config = dict(
    hidden_size=448,
    d_shared_expert=0,
    moe_layers=[2, 3, 4, 5, 6, 7],
    normalize_top_k=True,
    router_bias=True,
    norm_place='peri',
    schedule='wsd',
    batch_tokens=32768,
    train_tokens=311700000,
)
Below are experts of layer 5 (counted from 0) of a mixture-of-experts language model. Rows are named router (the router's row for the expert), up (a neuron's input weights, with its number) and show model dimensions 112-223. Each number is 128 + 24 x the weight over its row's rms, rounded and kept within 0 to 255.
Before each expert's rows: a language model's description of what the expert responds to; "gets" lists some tokens that make up at least twice as much of what it gets as of all text. This comes from a sample of Wikipedia text that the model never trained on. Tokens count by the router's weight.

# expert 50
Description: Narrative action verbs. Past-tense verbs and prepositions in biographical narrative after he, was or to, such as began, announced, joined, returned, focused.
gets: " of", " for", "ing", " with", " on", "ed"
router [ 83 123 131  94 163 167 101 149 121 107 112 140 135 129  86 125 127 153 158 151 104 137 137 139 144 101 130 125 101 167 112 137 118 126 111 107 108 120 129 175 166 116 134  61 142 126  95 142 137 118 150 154 109 170 154 109 143 134  80 140  81 120 111  96 169 147 123  85 118 148 148 106  94 172 157 173 130 131 119 173 119 147 132 170 147 127 142 112 124 125 132 128 130 132 108 109 147 166 128 116  89 133 220 103 164 110 134 119 133 132 133 122]
up0 [168  96 148 138 133 139 160 113 126 135 138 116  92 113 159 124 196 110 135 146 119 139 111 129 140  97  96 130  87 140 120 143 133 131 140 128 149 143 114 159 144 175 177 162 119 139 125 149 146 130 163 142 131 147 186 100 124 175 108 133 107 102 181  95 132 109 135 104 119 146 133 101 132 152 107 136 114 139 143 121 150 161  97 100 134 171  98 161 150 144 152 144 135 115 133 144 148 131 142 139 106  93 159 156 156  71 132 119 134 116 101 152]
up1 [117  83 115 102 106 142 135 105 109 108 120 151  84 126 104 127 110 116 107 129 128 135 127 157 130 127 100 101 115 143 109  78 167 139 126 141 155  89 119 128 122 143 158  99 122 130 123 127 172 116 103 139 121 128 102 128 145 168  92 148 109 131 121 152 162  91 154 135 193 152 110 105 126 100 106 121 125  76 154 134 158 136 127 123  76 132 148 128 102 116 130 152 165 105 150 127 146 121 142 130 104 125 121 137 147  94 104 152 115 120 153 125]
up2 [ 94 106 147 154 151 131  95 110 127 114 120 106 118 124 136  81 126 149 140 175 155 127 135 104 115 144 186 112 101 123 126 108 139  98 112 141 143 138 146 146 121 101 133 140 122 143 122 149 137 121  91 127 147 118 126 172 158 115  95  87 116  98 108 114 127 132 136 125 110 148 132 128 110  82 139 102 134 114 135 122 119 153 153 121 134 138 163 120  79 155 141 118 147 147 120 134 161 166 114 129 112 130 113 140 105 125 115 168 115 138 136 123]

# expert 57
Description: Prepositions after nouns. Prepositions following a noun, mostly of after member, leader, chairman, subsidiary, plus in, for, from, against, among.
gets: " of", " in", " and", " for", " with", " by"
router [118 113 120 126 146 132  97 158 126 123 118  86 114 144 103 126 118 137 143 112 142 161 115 140 164 118  92 119 123 156  99 123 144 125 109 151 100 147 133 155 123 127 150 105 169 121  96 151 144  99 144 140 119 152 154 145  77 147 116 138  83 108 116  71 151 116 115 110 154 137 123 123 112 161 110 137  89  97 162 125 153 161 130 125 108 125 120  76 102 148 133 114  91 125 140  96 116 158  78 100  82 107 238 160 164 148 132 140 116 140 141 119]
up0 [102 113 119 123 119 155 136 122 145 129 140 145 123 133 182 143 135 104 130 141 130 135 137 110 114 100  96 111 139 159 110 123 144 148 141 126 113 116 126 113 174 112 115 126 114 141 165 109 130 111 127 106 102 178 124 157 177  75 162 131 150 135 127 128 148 132 136 101 164 125 139 112 120  97 109 137 146 124  97  93 117 161 136 113 137 106 172 102 118 113 112 108 110 125 109 157 112 108 132 153 147 128 152 121  85 145 132  93 141 132 108 157]
up1 [123 114 117  91 140 122 114  90  91  94 113 154 112 141 126  83 128 126 153 109 127 144 134 153 113 127 152  79  98 168 182  55 149 127 125 136 132  99 158 123 117 149 178 110 125 147 156  94 113 119 152 109 167 138 109 103 139 153  93 155  94 129 154 124 127 144 153 108 113 144 158 134 114 134 130 122  98 127 101 137 113  79 122 101  94 142 131 129  89  88 113 153 114 100 154 134 108 130 125 132 147  94  94 103 145 111 152 140 107 107 104 148]
up2 [117 116 154  87 165 135 147  98 137 131 103 142  73 148 145 110 111 117 130 165  86 139 136 131  94 144 107  77 134  93  79 122 174 136 155 144 129  96 147 173 180  86 127 160 123 128 147 144 155 112  88 108 109  99 131 123 114 119 141 136 150 128 132 139 104 124 100  92 156 136 154  85 115 164 117 135 160 108 120 162 156 167 124 126 107 161 125 123 160 126 129 120 142 112 125 117 107  97 130 172 119 109 148 120 130 136 139 150 126 123 110 151]

# expert 38
Description: Er syllables in foreign words. The piece er and similar German-like syllables in names and titles, such as Musiker, Wasserstoff, Generations, in award, film and music contexts.
gets: "er", " of", " all", "ch", "el", "'s"
router [139 141 112 120 175 142 141 110 124 163 120 146 122 163 124  84 136 142 124 150 134 131 146 117 155 133 111 135 126 152 128 103 143 129 108 166 115 120 126 146 106 144 136 120 162 125 117 172 180 134 137 175 104 159 130 120 109 145 145 121  59 115  95  77 110 167 125  99 130 123 147 121 115 127 115 101  98 137 145 166 148 138 116 131  96 107 134  77  93 154 138 117 132 139 129 121 128 146 131 148 141 121 160 104 100 128 127 130  91 143 121 130]
up0 [134  92 123 120 142 110 149 155 176 111 121 100 100 178  89 161 149 158 120 158 107 101 125 161  90 155 144 105 107 111 122 129 148 120 107 152  88 123 141 123 128 103 110 167 153 143 133 162 140 162 139 159 116 132 147 131 137 123 130 110 128 131 118 107 155 114 166 141 149 119 121  76 105 104 140 134 151 171 102 127 138 136 120 149 150 144  86 127 142 107 125 161  95  97 147 169 130 111 100 137 157 104 130  81 138 137 148 116 161 126  98 103]
up1 [113 145 147 155 139 122  96  83 114 113 136 114 106 127  91 155 112 101 145 127  89 113 182 145 132  98 146  78 141 200  99 167 117 146 149 130 132 128 141 149 103 136 164 150 109 121 136 137  80 156  63 129  72 131 123 137 181 133 143 128  88 129  90 151 126 148 128 109 162 104 154 115 138 177 100 113 156 151 125 147 146 111 112 114 133 133 131 112 143 162 158 145  86 152 109 158 141 135 112 111 146 118 152  81 114 134 120 105 153 107 122 138]
up2 [125 130 108  51 139 118 131 166 130 171 142 130 104 124 116 120 131 122 123 121 137 131 130 143 142 136 176 116 127 154 140 101  76  74  84 122 142 143  80  89 104 115 103 101 147 106 124 119 126 131 138 148 138 130 133 141 150  89 148 175 122 127 110 126 116  87 141 165 149  83 214 138 145 154 102 142  83 143 121 124 122 140 164 134  96 128 124 153 119 152 101 129  94 108  93 118 157 124 144  94  97 112 128 130  96 107 114 124 142 108 111 107]